python train.py --d_model=128 --n_experts=256 --moe_layers=[4, 5, 6, 7, 8, 9, 10, 11, 12] --routed_scale=10.3 --balance_loss=0.0125 --norm_eps=1e-05 --optimizer="soap_variant" --lr=0.00532 --batch_tokens=[32768, 65536, 98304] --train_tokens=296100000 --steps=4621
Below are experts of layer 7 (counted from 0) of a mixture-of-experts language model. Rows are named router (the router's row for the expert), down (a neuron's output weights, with its number) and show model dimensions 64-127. Each number is 500 + 40 x the weight over its row's rms, rounded and kept within 0 to 999. Numbers have three digits each.
Before each expert's rows: "raises" lists some tokens whose logits its average output raises strongly, later layers aside. This comes from a sample of Wikipedia text that the model never trained on.

# expert 170
raises: " |", "awa", "ast"
router:492527574526519551526588445519467433418524580483498432460512525447509488516457547452535479565509481514468596506485483522453494479502459584456443545451566455545501414443523470483509491514546531
down0:488457451490525533521448463506497495586528442448489446481477444493541487549420560564556482558470500506575537487534450520485585549515509426514546474520530497564489484452540493493490504484432537
down1:521510477527517479568518544434451499434480513522582526517473605430497509541441484502534457484502482445484538517468508521515417497517455478501477504398553487449534437491483549576447513586456533
down2:449480478537508446475503488585536528504550518502515503550493529517514545494515564431442471497448508504492588542452499541480467508514453566493521449473459520487469488486510489555529493532530463
down3:524429500444447522502500592559548512515506493469518481514481523529572509484487547471470444472431480461493466489459559527419523487483438545437539521559444450552477576493485495493498561471518567
down4:467511459566461456486429482557556470486489492514530529503505491517447557443570486531517448483517500530496504507494472589555453470443534468504505442530523443529484505506547516484558532531456390
down5:463469560596537515450513525470451450532470536523468479517472452438472485515518434490524466418568510541448484501529496470477542449494505558521537506396476433468514482456538490480452493429531502
down6:505522571470566535541487493553498535453548575472490460530520524416473515474460580469528542588418555525482544444563448479511510532512460523578559480478518530462496551499467468525517477560545480
down7:540457539515516533514536456520562472484503530483591485477443512480451453551454513506510567473502578491452468536485476506505538465561464463578539481479551515542530506544495530449503513571479475
down8:545529517459458483523479542451529519527554554562476554491491443480494532525535580476511531478534518490521433497509547449483539510495504417564541546443491474483523481520457539512512501557544486
down9:458452458574431468524528492433514455517457502529516556535561525546551471552514478465490456463520478528504474484486460505537505488463540385490554550495507561494486463501459542587552492515555464
down10:549625513507547523547440512608531494459447523487419493458488562519510468425548516486510510585536515492536492509446495522451455554465556552501534501515521565481493469502524490619500476445486511
down11:462465498459528472579527510555482508492492420482456509521480524491541499483487476448463556461503596535491498518491535511550470498476490530531617523537571430517440441512518509428523543447430476
down12:488518476477451451506479533473469502521504533509506545530523472529561551540521589462493507496463427483388445541507525530468495543551506463418490499492572505493485464511554549531537565551503515
down13:470456499548517475432510470522476484532566518493468539456505587516507490482487547530528561487433468463550512453548511547530478449586491491601494504493514513451520451532397504454503503443455473
down14:542404474475523573543459521530399545489476429502516513477430466520432415523544486489490451499531493493507472522459473557534474494533479476552459574542523487541518476501482447548448540505469487
down15:457488485454457502533496528504460465493532523499441466445527489453526458542494505463570521579487566476454564488500551513500462491418521417462453580491480516442539519525496469521532560516487457
down16:445518531512480486518520550531535451451463513418479506541444573449480512489497539456444524449389497540477472530530473492478483588506501477493557477447505529606429572520513486480459571399530551
down17:477455506475535563542444455459469543517444473451497571515562510522534484472506547374495476501584513429551486416509579545465534525468459534463488518429498512504541535535452529542504589532501481
down18:550562512517476540497495509485528483477451451532463569464495505493473541634500509508469484459469440497512522479484443484526478518552434599464498515547499550473562520543445494492478479563453497
down19:512554492468500517532486513590531507507483522518542490462583518460407509554529518488537488559498557466529529543554485471517502501482518480527568510510464439498483430453468510488516491512401507
down20:442495563519453502530487516529458496442485480476422532524531524511546483527465551568515501547506505429546554493519492547476559561563493486525454523499555486533475563478488478481450564566545520
down21:451488490524533480458456549473418551529506457430496455464552558530502511559430485529511551540435434496426502511404563508477520513529528552428599531527506500477544515481525463448524476494463465
down22:447476531481495574497475482458547455479515473524490393509466531485575520568505489573516505455426448529512560591492552479463481528496534451514512549503499457462455528461522512491513587537558488
down23:508452538485463569455552525537514531562456537531474559558457500522429476516562493448554454459478464496549531422518481536477551521432602523509477509428478509538492498524492487496418525536450490
down24:432491505509456436533522536425548496534539448478451469464496541440511500461516473505476511481486496493532505543495526526540544533464515524603496435526468547515594512445479482530579481468437484
down25:529522550486498495489479555502452462509488530537483502525471551521492511487479554525465500533515522600507489508492519490429503469484468523422516528461527477495542532486458499487572508529546505
down26:471457557490488499578508536469530423428456500531499547550520506471459537516458572503541517442424462506485513516524520477551527475548538452489491506476502482482537519481441496547480413539411502
down27:520461482520487522519484432514475492481626399544502467458491512526511506532567510496479515483447502517509431519495466512524527463510453520484492480543451507431536499427451573503497605555504473
down28:496453506569465504461519533472550506498479501481455524505563527533513527518448529473494488529495480470516525509462486479525482496516468532425448580520502423596560554471511527541507421461467425
down29:576494557447557510476479559464479470595550530480536460502493441538560434526523571456547445455435467484477528530549510523428460452486467490496492535419510516501510502477528516510495509505513511
down30:561488611507524481489493535490479509494428501426513487478450572482449519502555434477532489516502533460538440463521526506572543498456436480497511427480469547514483519506486472440493487461444540
down31:451521513543485569495546529474505520508544553506460481560518506461483558528465505527462493437529467568504534538480540531511494493486512531423526457526566618506479502465476480522519483561533536

# expert 112
raises: " the", " their", " ", " its"
router:441434507453526458487555500419533469538431519539464526456582549470535474476520523472507549440551503565516400522581496474473468467497497523538508531443463437492528468504549576494535528509522529
down0:514418531554523527510529505491564526555559457546506532398415533459482500545553521495505535423454527523526441483518465484474549442491577504484503547468502443567531518554514456546481446519464476
down1:485488529513463512512474465594514452494481461580427419550579438452524515413490488461461555490533534492514493426469472434485498489517498497510569534490457452468494499516547511479518529490507507
down2:523556550551499483529512494527520464490516523500523500514472434492390500486519505493573483491465454413575514550489505477496464515446526537511497506484486568498522500479468526611540427490515481
down3:468506532586467523537438525504518554456524471529510544549502489542567534611521445510505466521461504481557490493533540555493560456500487512480484404595527495458528522579559507486554563545487467
down4:545495512499540492492544582447529473556489486545571536450580466491449519486520504448472493464414470481506614529496497580476458596527572460465453438530526443465518489527549494567469454501498550
down5:483504515482494480538420550504501514418486513449542519540522459526442531493469446519505545543565445571478565570544583497477580458499485511501517516520455509488515541539586438457562516465493479
down6:537466436474542502441530483443531479501485458445581472544487542479550485566514432541485482478499510439514492520488478532550539570492478396567482551509525487466477514520456496458456487507515421
down7:539578473526468589459504515500499553525542436453528472513452499562523440483460547430530474444529509443524463453459466361473481494507529566496474469526533456472543536418466488504478543501484499
down8:478513524474512492437517550545447539456520436417518471520451472515441540475547518505476481422543545500534479445496472470474486543542469499561494498483529485593473466534478475563556470558493539
down9:502535471489493522448485485444508503509449527467532492457465469563484483451489449510419473497471579594442423436554481506518480490477512459527549578535509502493486441449456500524532531567418518
down10:496509539457525462459513513545437504610460489468482514412501503516495499530474484462525510512541419467525466467452479505508483512498510468567544489568517448570519471474455408525509513521583563
down11:505487551571558500518542456548549497481479557490537510481483476428455511498541527464559536454466504475520505531427517495424590590472544498471486503515496508512508528490550453510542441485469452
down12:507463494569464539551547533456491570534471521496510499506541488468486499447488471449509496461505615438540514515495495497483535535551505559544457517531524528481467517595537607451468490523498511
down13:512587563539484519568490499480542492441452524480520453468496462446542464479502522540547459515523534546526455467504503478498523559528485591443505534464437560507552592512522585499527466469477421
down14:490484523516505564558405495466521474537477432453514451507530519469495559409532521565534461533502423578528505519468452456504460485504489535517528523462615562556464493520505410512488522536472464
down15:448495513520475499496456468532482579448461546510451455561401529488510441524443514532567532497475576480489443512486458385536554487494463545456516554546474565540526453538478505458493502519497494
down16:541517427558551539525492447567496525477487474544518408522541444502443545491486528549520448495462519518561526547425517524445503476560479464544562491498436490465501490526532448502487492433463564
down17:436441581450569539542581509433487548465523434454494416451439487483522536502509521517513436490505535502513470445522472538428484448568507440478553449549455462481548450478511458450443522517523478
down18:457469536465450501509541471607445524474486532576502534539478514517551486490477462460512519476518518524479437426584489466500559506480537455488474519457488478539458513507606543450585553449556544
down19:521446573533500443472439533528496394477432549477523484496534431489473455497504483512492472528483448510456484435440532493464526525511533519431581530462488419475458567493442510558447496473483540
down20:592462514495482534493513516491438541508485485574455530476504429514412497549444505456490594452400462499483520471479489489529467510500495488446513515495495598541489510556530507525521489448506460
down21:453475515491591503489471469449534427490520542456539517536435581515514507500542499610478581528475512508508473502487535450464499599500506581500481566514500550518533516487491501514454484554496521
down22:534493489456569509532403507450491571522496519517581483530450511502569493473521473453485494487525458524489476479475429410511488466503444436531516489455541434431517489465474559533518457522491482
down23:497528481528572533482483518524508499563506467454415465584425452464481486489497491477449463520519569515490467481465486507494565492462498484478450497541449544453446526588546531528429471530467528
down24:530561488516473522547529490578473478484419516523528479528467502494653528498515497540527557518483487509470418556526474538528466501475500449497520507496545561477493426482518500516426564498477515
down25:497482511427546476441507536609481495589514434501423520518501463561452513436449514528588462445547548509501492520514493490501554497505509466429589474533526512478487432493486483471485496476474463
down26:477474517510564502481439478545477464536541455451524534545528415523463494486471533528508542536530515486503492539563427498569503433559510462543509462547537527494534464538484561506588509477539487
down27:459495539442489529547527496524572479527485512475563441563491529564449487461592451528479417499482567465520515534542537536497493516497527413442495519504456489542447442477504475509513544491526576
down28:545480491479514540588494597456458514485407523561474430523457470545430453478502562454484505440508602510494436511495500496455507505418501479507488424439492569467501503519545548472461492465488478
down29:547511512487502554549451494485445572438511432500507525481547473503442555545504478430579470484470493581506550497472461487504498597516547469571494511501446539444490495450576538506448519474515447
down30:495482475559556513475413598480516516479496484473470554548531473521491467541519520563521513523512541600464462514494462470496490459437521527486484482447430501449506554509471489349545516485595512
down31:511516476513555457490523586572545546503516511421457520505571531520511520489477457506511468502488509434481503448425452494478422503490435529463497524537518534572555540516491520508482466419470456

# expert 205
raises: " |", " |\n", ")", "on", ".", " overall"
router:430532529544442549582534469494493527545473464558511473474589569465540455453438452531505464536553522552513493532540453454490466478470482458552453538483569555481491478498400532495550470556467479
down0:512454478483575479531497540574456535462512554545546542539508530510480483572454505423506560481507550511492515558471438511570562514474518599616485578475487460467545497525524499553451461532506486
down1:521546512527558494450530436487494541520551563528461472521479521452494521567520504544536436434454515455432506515447509432481494491536425586499549527542496511439511536467537456486565474481447534
down2:533500552512439549400431470591572508473479490532509486495525542542461496516497510542418521497548514490495487528546483564469491399534572422502433487457568507524523484465483563500433500540508537
down3:489486534493491479544524451532486490532406499511433490574535478501456515571437482432459485520503543485493502585447514573503566555455481542507531524502489511555470497559487582532521488431502462
down4:515512519550471464490496574490418543499558493532454508448529469500451512566505528530416501430476543499449514460524494546464457528500584511595515474502435448484592520553544424502460496551527554
down5:541491522464530520536488489496489555441468435479514493482486511564503503568553532418485545515451511492544520474575443444478536509488523511551464537451472531510469519540557493521463482517523508
down6:555501540496477455524429478496513506558550456521424500552470499537501495501499403564534574478454556526505518520520530522468529480544531551407530457439512560531564534509482539596520509519485482
down7:498507499467483542499549434461468527512451411479518507538553581529524465459456504407485449573574494507526519542460529475525509429512482508530440464572464451514498499503482471547442501546457537
down8:539536475428440474376527565458511503557522514456529457491521472448562439516523445533510486444480438542530538552512401538509447493534525423466546451514482453525440478463505483516494504493479549
down9:551488476545440494498519451520433552500461518489542529507509513471544455440521459446525504528477499453478554456494437496513472480454534396494527560476493470475499491461483518529520567447412459
down10:476487466540521489460516489494510501544521483556465541439442532551520485517448561456478500499513556518502552501589413507475527548463563594546499480537591485456541497528513558510470476457463513
down11:528481463435521518476472526458582449518532513514488508520492507471475524518468545488455506482489457449520486481520506513474517524465536466547540459500522525593546443583424544500474586430529570
down12:552465554387474495523416557486502478546522544461559531479520462452590517446530506545495435524500546488491494500538508527516514481523526447506426456464480466435521448436518522560506477539486546
down13:463504453447598486511486539529501465495438517507540510544549471506588503498490554473469526474536549481473438495469457562473548493544585622467507503536500405478409500559461525511494455615492539
down14:506509539510491487534502475469472456516538496500492473453510465454474465484472458482502418443551446427492468488515471541510558453523446525521453596533511422475445479470511441520469509556484499
down15:505522426487502456519502507461586497504505473497503563484448462501459487488574476495470519391489510513544419453471530496470549544535604542457517460482516596487493479463475529416486515444493517
down16:468475507461471539540538441526520517473496488533481494495491524528458499585489486456518588552519478476480590407526509562529489489502438465494489427485459534464485503434447508514521439487551514
down17:470507479531513518537496496455513537482495460596414463506448453511463431446497443497527537589482502545474427504525444468516449506518506488411486465472462514489477447498544415488508545477422434
down18:547554543522467481547450484533550491513539472503492437494487512516424375501488444531542543498447475419514444515435527477466434506483504502551475503493501511449524511464411523507519435422445515
down19:500446467553522534475488459560535475513497476492500510567463467558491518485486510450549542481477554503613518535497479526495516445611454450452455520441489529456510532513435486550537574544493467
down20:531441500429493472482477459511437502469495458532470474501451506527455601521478408538486598455449518519503467495450475569466463525506507531492445536538462471486504593496444466454474556463469453
down21:465486471511408441512582572478448541452479486478483552510570471548566518477461539408558466496521523416484447489546481456458469530545458487544507431482542436509488489502502436445515458431499488
down22:499473531496539473497467528432501507588518533503537484511587470564514554464540536529473497484488526495486508470446430485503528446547396499502524577472527413464517463495597500482566474549469515
down23:492456528504539518473495455503454541406458476525533469498562477496528503466520485500512528446568493555518437498503613553492437484472527504543525500468535549468469487541519536523460475498519471
down24:458503511497479592537467436424509441481514583455473519450427514484545459538547538451466457481373469482510469528470535444493530494522521495502501559492546547516455480480505511513441537551457466
down25:485514493477493493437517482536473470463493505517580488477441405444562442503537510430491540507478476540456468549492497464512524582630474498455468546568448500477485532496470503478512542486471506
down26:451575514515473534511452528432536475540555503471527460515490569446456534544490522532475562496523521459491473455497487494533494573510534568547540568528482444486520552553548412559484536436475521
down27:454492465510448550568511426536587468565548472541581464481557474461444452505511466521504461483510493512460556486466468451484429482529542452500546541453488578467494514449490522517461498495499453
down28:511547553505490513506495530461469511566463477462530440546526488532540513447515542507499482562546501494466542542423506472504488570495502486537453469514475451527463509524527472528531483529537551
down29:527544446547507431464525497481508444547506606467498493565480545420485468516496518571505450416509433499498467419476518457473486470482547478566511466490480507479509513440492535487561455499499515
down30:526507441518456492512400571467535506525511543565573544540510448527518529450521614469494443481453467468475501491506548468557552439482518468426605490511502516465492506481561467434547508479497494
down31:425429467497490501476546478524548500565584485453609558516506496461517538518482462433409488496581544521496516483423547528525617487490498461519516507528562540491446526569507547507519498493534514

# expert 222
raises: ",", " of", ".", "s", "ald", "ial"
router:442493508507528563543560502510491537451502545561471533452520521467522451447488450530560510508553564582473502468504438475437471476573482458493451514510521467496509489536435545538509471440469469
down0:487460564484466612556466463496525438519543498429493488488517489502525580483461500467556487499449488515475510535540464481527498491495529411503464567484398529548522489536533448400441481528552475
down1:454566489495505528593535484433424576457452537493476535497426548460539439473494493515445532462480572470543550487464485508489462530558536481514442468429564500528509520453446522475544469549522507
down2:472537470541590510543525507538478512507480559463492472462504548509491468524437518539498523490533446466462419521509472487452543464457463452477536515512550491531478539483462468508461484635474514
down3:538507471513525492537479499548545513534476436455524476575494560467524515522476419543500515513452522462429533524600612557510556463503504552481468483450413418452479503608510529475495508541561496
down4:495446548558496506485445486476505476423462513448460504534512528517481505531504541579502484411427461437520568501510451422491421499574524611517527478499490500471420458465531468504499446525540511
down5:433495589491545576450454469490503547577471563511522540482540461402471470444498527474477496454476498545507450488592450518432522537503529456544517486525471481390549518499504519462554517484459466
down6:518579507445473538482537485401516426453498540512504457496548483551532453452451481609558583567486470551507470471558500527496533500496536451545477513498477482496477476521492505463458460463482496
down7:408534560505501520448463443459560518544503435546472474497460484490520487527469518526506404567416505530511491543456594469535539514534492442555492465510441506512502451543558551606545487530517502
down8:473499473526492549527485463488452497483498486466489462473554510495421500459573434477482499478455484486524535535476503524452534444505548455494424477437430563526494532532466523523463473504527480
down9:477478510439507507502457557532528513444475407517448544455453505509578538518525517416601467560512582538545435569420497498555522511480426509448511531506483540494486510501557515507431393561490477
down10:556442492445564521503534509499571485607519445468439536527460524524483510495501521411466487500438473526513525542484461521531548455527442453425485469525530466495558492560517525512514497482470569
down11:549416463458497504505514505465469517537496547504493443544509513499475468554450481464536569494422496507493553508519542533485514494547444542493534460453471547496522515520493526514509456485463460
down12:448485473517481469450548542518514470468497516464553566484509517487410442508466493471432485521512491418439504474554561488470459480474506427501476501514528457482507518452529477516525554500489539
down13:491448496466511497437533474496548512543577574574474468520571581528460530494492446515532409484428557489475544476520481485476461473496469560527497533472537456439492518539517498451496544556571468
down14:456437464513528487494443533483517527420433447405510514511466451485567503563509482545534477416532554538513447553499494428526514503521501618535416554489468569515466532526456501525550500480378434
down15:450508532458473527558472576518530425540476428485543468483510515497498496555494556554540492510540564484434462549565494564512598439548505554486488520567510517488578491439514527490448486458552507
down16:480550491447493509520505508478472457542572471432507416509498430546528513521488446526446471541460504436451504466467432537495460513549599528510407501499501427536533490445500528501450528514452496
down17:490520466488527487524524463461527474470550470471554500485521579524509401530543471510566473467496512482500447560468487529421489488519524546514553615518464498481449524505439465514523475572486489
down18:539457523542544528459505553492480528545489540461590530442517492479476390478548472508491565503537474523478442531493507489486540460499535532481464423506495523494515520579498444522537471537526533
down19:564553576538487505485489489461469430548539536501496517526567505542407522471505482549491495531492594475517501427434560537508475472469469528516541451495565513507562436493480433529575552496410448
down20:499570551516505521515459517492463422486411454600490455572454529551540474537504518428486494519511542517479522465494521535462564496512486491578531452501540505504476448493488559517462529471575521
down21:533419468497499479471427555467512478547498473484519547469509594487548473472453542536431435468527531470425498505476471522497476470517470438523483475580476471527469539476592544508437494531471501
down22:511501495534476435535516464482467502532436563465505571438549541507426516532507436498516451424482443548439453518488483581512476526465511560564539488504503503504523501468462477555471443496554519
down23:430485440483416534511536434485544480420534485437467471547440553521504489535459474462501550471474523492453448523517482428519485521579404529462501479503484540510516477459449512496497472472469500
down24:502491507467449492539493549540535525495517531448482486554511479503477457517562503456498521545512524485532469476495488561581562492471458495555472442421502497466465427504516469471522468500448510
down25:526491517425475477526513509467461542507450511538464515513554546488448436490476579441546541497442554474507507468474496501507519513430451584480544521450538582446495492509471530459523532501565528
down26:468545492560569551495410519445470538485388538486523532528517543495483499557535546473493481517453522513484470564441527462476496508490547491575488533484497481557566572461495496507509538449458459
down27:480416486474466513478523462497487449564522520425585557482516562478585542591512501540539524453390501506500489584438542475547515515454487506499546513522523495498480486469506525523546459449555491
down28:447543504560493498489458561383493489561544525521526456531543501524542527457504479474540506428463510487477541549520554480555445457440480568485444518485482521509569484450511501509504492601550439
down29:483470523444511467544572530480489524485431503441619532497515526479538445477512494483551523499518511551509481462569499571426532513532535467479549532500465523449463558412447519539448435510442580
down30:462469535505493479429428490448540517500446508439506537447509479499474510464473455452449489437463530568493504515465547512511450528423472523537490375514430458540492469553499474462511490488493514
down31:537476525506447523525454564478546495483548492529515564507530476474525501473409510513485460523481423523488522525543461532510457419460418437562493481515503474467500441520441430494503575445503531

# expert 61
raises: " T", " R", " A", " ", " S"
router:488441489516537521461558542460466531528502561568557561483560562437493427455521483493555504525553494532450487504577490494470480409455503464547500450488542448534438540522445497474514551448555452
down0:559482528498485600502503523447485499499471572495514492441541523445583481531531539499527537448484525501588488505489559455441540596517488411509539488476453483520469539489486489462501538482540508
down1:506497580478560443488504535554524537461463600505490554485485451455567490504484446501430529496445515630509484562481493490489503551548496422580552460585495479501529465499483496482488520445497548
down2:486493555504487547544363540455489504474474447451502554531553483497554512577483508449507494504448546499461470484436488506527491530490497580577505494459499510492506558463579535435525472493523473
down3:588491439484461470408504482478552495522509487569446485523549409487508509434524504485483519466469480533457546523577588501524502525460476483544479497450546458555435502497467513442496538501531540
down4:498575423464478502530517557568539557473474500506461527489422515515482455396426496493584526570534534508479511477572460547528477493512423479447496500553499472507411509469519538482510514469459517
down5:517508484558494503468476461415538457527524511417489421462544568523502520569463461539556476475411436570563502552517467490571426566497479548490488477511522505492493458452528530531513512534581491
down6:509570466520497579465559476495481578514479535532464424515508455491466490458533453477504466517481479493480471450501526451501533436482540451548463510450570487480488508526556497623528510532463465
down7:552523545457470499505518507422523568474480482502504505454484498476365491517436465440530483466492522583431444529533502401527431463556489649440586487483560546517477484502493464499434469495467474
down8:522453453508535536468544485442480583518441504536607507429447510477488557532523508470477499537513593503509489454527463517465555559495519489483535496537504463484540585505586528458522435563458500
down9:541471454501518504492556495452517474378452504573492525508521548483526496560479558488565514514503493485410439420499432480539452478507482435435443484475502552502511532520540512518575495483526547
down10:513494512418517521530477500564544440476519398485450427517496505557446544503511545494539550469493459467526526522432564581535569531531472542456511551526493567472502480550557512490482444603536542
down11:478547463439480526516498475551485479452490578562496550520461536498551550549529538541491514494534509539480518481445465529485493518557537485484422481493504465440511492505474405532498509452539476
down12:531516496528488454464506510504554541535596506538501438510479448516519532442447451486503512486495545545419475531542506522459451469588419491468500441499520499524561452487456493544476493514519493
down13:407584491512446505500484472581489410493464500473506370497448460527528536551521539517505475513521483444514497516494540501520461478531566568515484531487487505481504503449559511495419432509440494
down14:495534528484446498479496469510523478506528466464520478455518441576458484549516522539474516528483504404476520478449502482572472460513454609466425562535428500528553474521530524533437502536503505
down15:518529505495534474436460478523456484492516485470510486514516478504438438560519595451462493547549496492510512510420513473527599538427460512406487551462520570477497442525515524524455520446457452
down16:517550454465469516523492538561455496502506461410455473466439519604537568598477509561499553452474578495500482501487496517483460437456510473574476565524582564577497504438585543515488459459521494
down17:507524521487451527459525470525512480559499543491481511459530577509540509491496495475450569589481492465494539480526512548489446452523441506483493512480483480516501500548446495609458425483528586
down18:535432492485489503516544572454527574487435536591517519507515511478485444502491512503552556500508493491513482503536544582521468487438491413515532453443553553511509518506483467549531573457520511
down19:531512475524588508464383534449510503477475529587495547492498501450518458488433508547519507534485524578514484496561516501461553498528472450498541502422540430430472571521470536496464567486555463
down20:556509495496464497500428516516472545486458515488590456594490443520498463488548515466513493534505466423455467503474521436506481595470548535492471485509535534475545417475527533496510489476483529
down21:548552431498520524540390508518441525487472530521515585538503464539399470452454510496545526539493509475467425468449537521583506432481500548472491471509567565532487508549434449472522497426470509
down22:576449484486518477457420418488522417536515496546486463540439488574489542507500518551568476474448489536494485554530502486485533534484477524451466398533488488514519466518476485557503502496489505
down23:484573467462499518513532539578530480523519515542535477557441447601558513429451567506506501572492493369528515467477454525484493502484503464518364571530497477535511493505533480516490515516451523
down24:391519500510479519577518468538488518466554471482472498497524512481372496488516521555493519495458519455537512498408539548505507475497493573516501527491478561471447577466534486508539488477532524
down25:416469495471516489513484515536453477503508430422542496450515454475453478522554505543468473546540441466479428478556476467533490502455511392525442593433450455540521527497508485508459508498482479
down26:463521507473487540524516459504463430369509427441475482565497550504455494530532518540497496493473512536581439479493491576454451520534563538512447521553515531514535486529554463501472488493479498
down27:491470479550539506498398549528505449566493442471563537473541503457406457514507572514464546539480495475503552447413520511430530473550518621538472513549512489511391537491546491449516519478485448
down28:554559495452492456549416555491494497543556419470456473563486499585528446446470548507467525532553480511514411452520507531539476447462508614472475505508494590472520497505488513515528523528519496
down29:560488484522472523522472524526534497553528481473486526461421575474513564499615492513470551443430439537507496460497487528494478520507470411548513474517502496516533487509466560506503476494524481
down30:470539464491501499486521468478437449495418515472495455541498535435486516576482500554530478492442587457462484502530492507521463495489512497555504533578470498469497531455539449511511517490380474
down31:520477533518442505537520508479490528526426469503454496562559511445466475516494446551469534528463457511467518496556502539474487529364418551571504510525586535433455494506491474513522477528565524

# expert 138
raises: " (", " with", " from", " of", ",", " is"
router:526477495457577461553475580480526532489443461483442454544565447476509439537492477473551528474555533558500494430526524524500510542474510499508530442506450481550439544599512534456524580481528491
down0:528574480529515465491581562483506404484537456449503424480505553466514506475478517520512470480492494544487481540528452582444487521500483391506437471463448469538558502492440506446443549460435510
down1:441552469517442515504455499550502501473495535493463525497485520519495536449474467540554536458551484523535585454443483450452522499517509571465431466526467446537435482547563493470476452505543456
down2:481489562460503476508441480557384494548506516565534521478432542507521523513489504594545456532444445490468480474473514573544535464454472457516556560514443550438454454407489488549522529460456406
down3:562466469492532523432477521515517463510496567551467610567537511626513489563544589451473476522448492503444539493422510512534480479509488588492524494539517418514572528514504488508445509493513539
down4:583528494468464456478514522441590454475477545460489497538518536526358459499466507505511485445527490469497479498517507482441484509538483523490501440494513548494471494560511527524499477463528526
down5:505513508476419525577473396548504455528495489511525491421551505530460559492542507466396494502554462507485532468536550459473431444485455460497469472421446443546499500446519518488528474503513548
down6:572445491552475501468522551486534540486511518502477475491513514554493582476454437453458556473481527518463533470505541441497551433465500558525487470486481561514532554598497505466433551534553524
down7:475528477518538430510539511484532461451479520563491488438500469488478450478490563551545487582500550443442569486454453497516469574552478436454422469494470495471472463520474471513522485520505487
down8:491441546489484492495434538531486581440476502474476490486445483421511512575472471496509553457510546539422516489502598485466519494484524526492581447473552529530509609561542430468551593520565484
down9:420566549437432470468484580550558506512477520434462527501536517492502521524513548490567555531511555503513581458483479543522470476502460533513567575500426562578530513500540477576479498490451428
down10:461501490546569473583461570472511483412564528512499504553517509493467497487485587499487553555410471579530520515548404541512492543566493522459500492519599568507568492549470463554506523504471557
down11:564500555531495437476501475479515471536482472538509490559513511450433491484390522469545490507552419481546544567510500487453454547557484555478519598506584411504559501514522593547499520448525521
down12:479539398577526535566457522474476476535489537553553555523527458520442469483487479585519569501496434405476500483466538480515624503496510504495554446494500532516452500526497527557486520440498507
down13:553543553551538467523540414444536551482474439520492579519513510502414541600535521462452482483501487525550448518564539539522482514509490487460515486465466599550453504459493518549456490445452462
down14:478526474488531473484494473458493523430491489466430525474525541446494464509475528542510516440481519467521484524417486469495486520541470492529483471499471488511536416543570460566534487493479518
down15:472493533449539576503438524495545441508492543528442481516471466447510517507481565543418593513528637484526531507521447482514504524475570576495517534517456595503479568560491473452488471494468529
down16:429483566530478491507533450515510517477500494493539517430473536473448525480591461468558476467515450446393533474466498437517484535525520466556496521459537515459454554481501504531598376471501463
down17:474474529436515485479489589519437475541422423501455464440451560435472450528535462524502544500533466474550504456531485541498479508494533456499490461423452485550470471542484522560490516491465461
down18:516532527478483526529506558495401499490554511540505518455446439496428548520516421593459455504462490493559414589398532530441492444520514585491535432537492483503521507535536485565455557501485463
down19:557501544529549506532462494546544522528435535538549546503478525470459504484547466497496489518545537505508463497497530502463447530445470510473474456549466459535530496532569494471555485554450561
down20:515500535479498512493479533556572511556572507504545419456448482486478495504541458531492528526511457411525537589483435475501508561516497573443525525502504446442536434495545528554484472536442553
down21:492459419495490520531512503511490541496438537606425493558510442431493552438533516519523496500443589409508495464525482489534445495471481498453492527506545484444482450482479543521492492477507581
down22:578466441444570432489510481533523528479537479481480427501515560453549453490569549617516505476482554471519468512414502550515458458536464596533457535468481498497464551511487497452464470511570483
down23:433517538446437521533496502456478492529474475477502505477528577505480503479445510486496498505482466535508559541468465448525539505404444519520393505510491541522486497489520476553486458472511456
down24:496477534501452413482497508514496472491506481448520505498490503433478518566514530459440538531474499511518576542562527481473448557497468544485516483484553468533507555463450446548564418572506525
down25:529495557485541519519474480516437548493503451536475499444480550588501532455503492420568519556504501525521510537574448484473481557559509472557435466422458485564506491486482565513521513533473495
down26:503562472415496504535519460539454425539572538454546522453557484442549481441464504542541502563508481501507578443444503416553527498507503561482464556481547460511510489567515549489432473427435562
down27:511518541474529522470575537500518526475523470527412498543493498410491499509478470502557475455511460483503506509523505571478470505482457564524585460536605514515424432494439507526514507494559576
down28:494528584491520514456482488459562475523425504519490425496473466455502472508465475486509504528456504490436503560477538505526525478505505472509532528453459484496517498512484583523449560503464515
down29:474516470553542530532527486587497481520538537529494540440536518507544519537395517531538509548502467512469459432478411522489588456478536508443521512469511563528535515595537592483502475464507462
down30:462468580538446445496413434472438502458500559502474502460464487498498491517581545494563498491463455454533533410537467531488401492497473509511545531469515512508480589501490430572519415473507562
down31:560482490492486527477503463522475508519563509506554514516469548483517522486534482462566416507562519578452571496476543533472482553480553408514551503461559558438545467504461559553562478502524548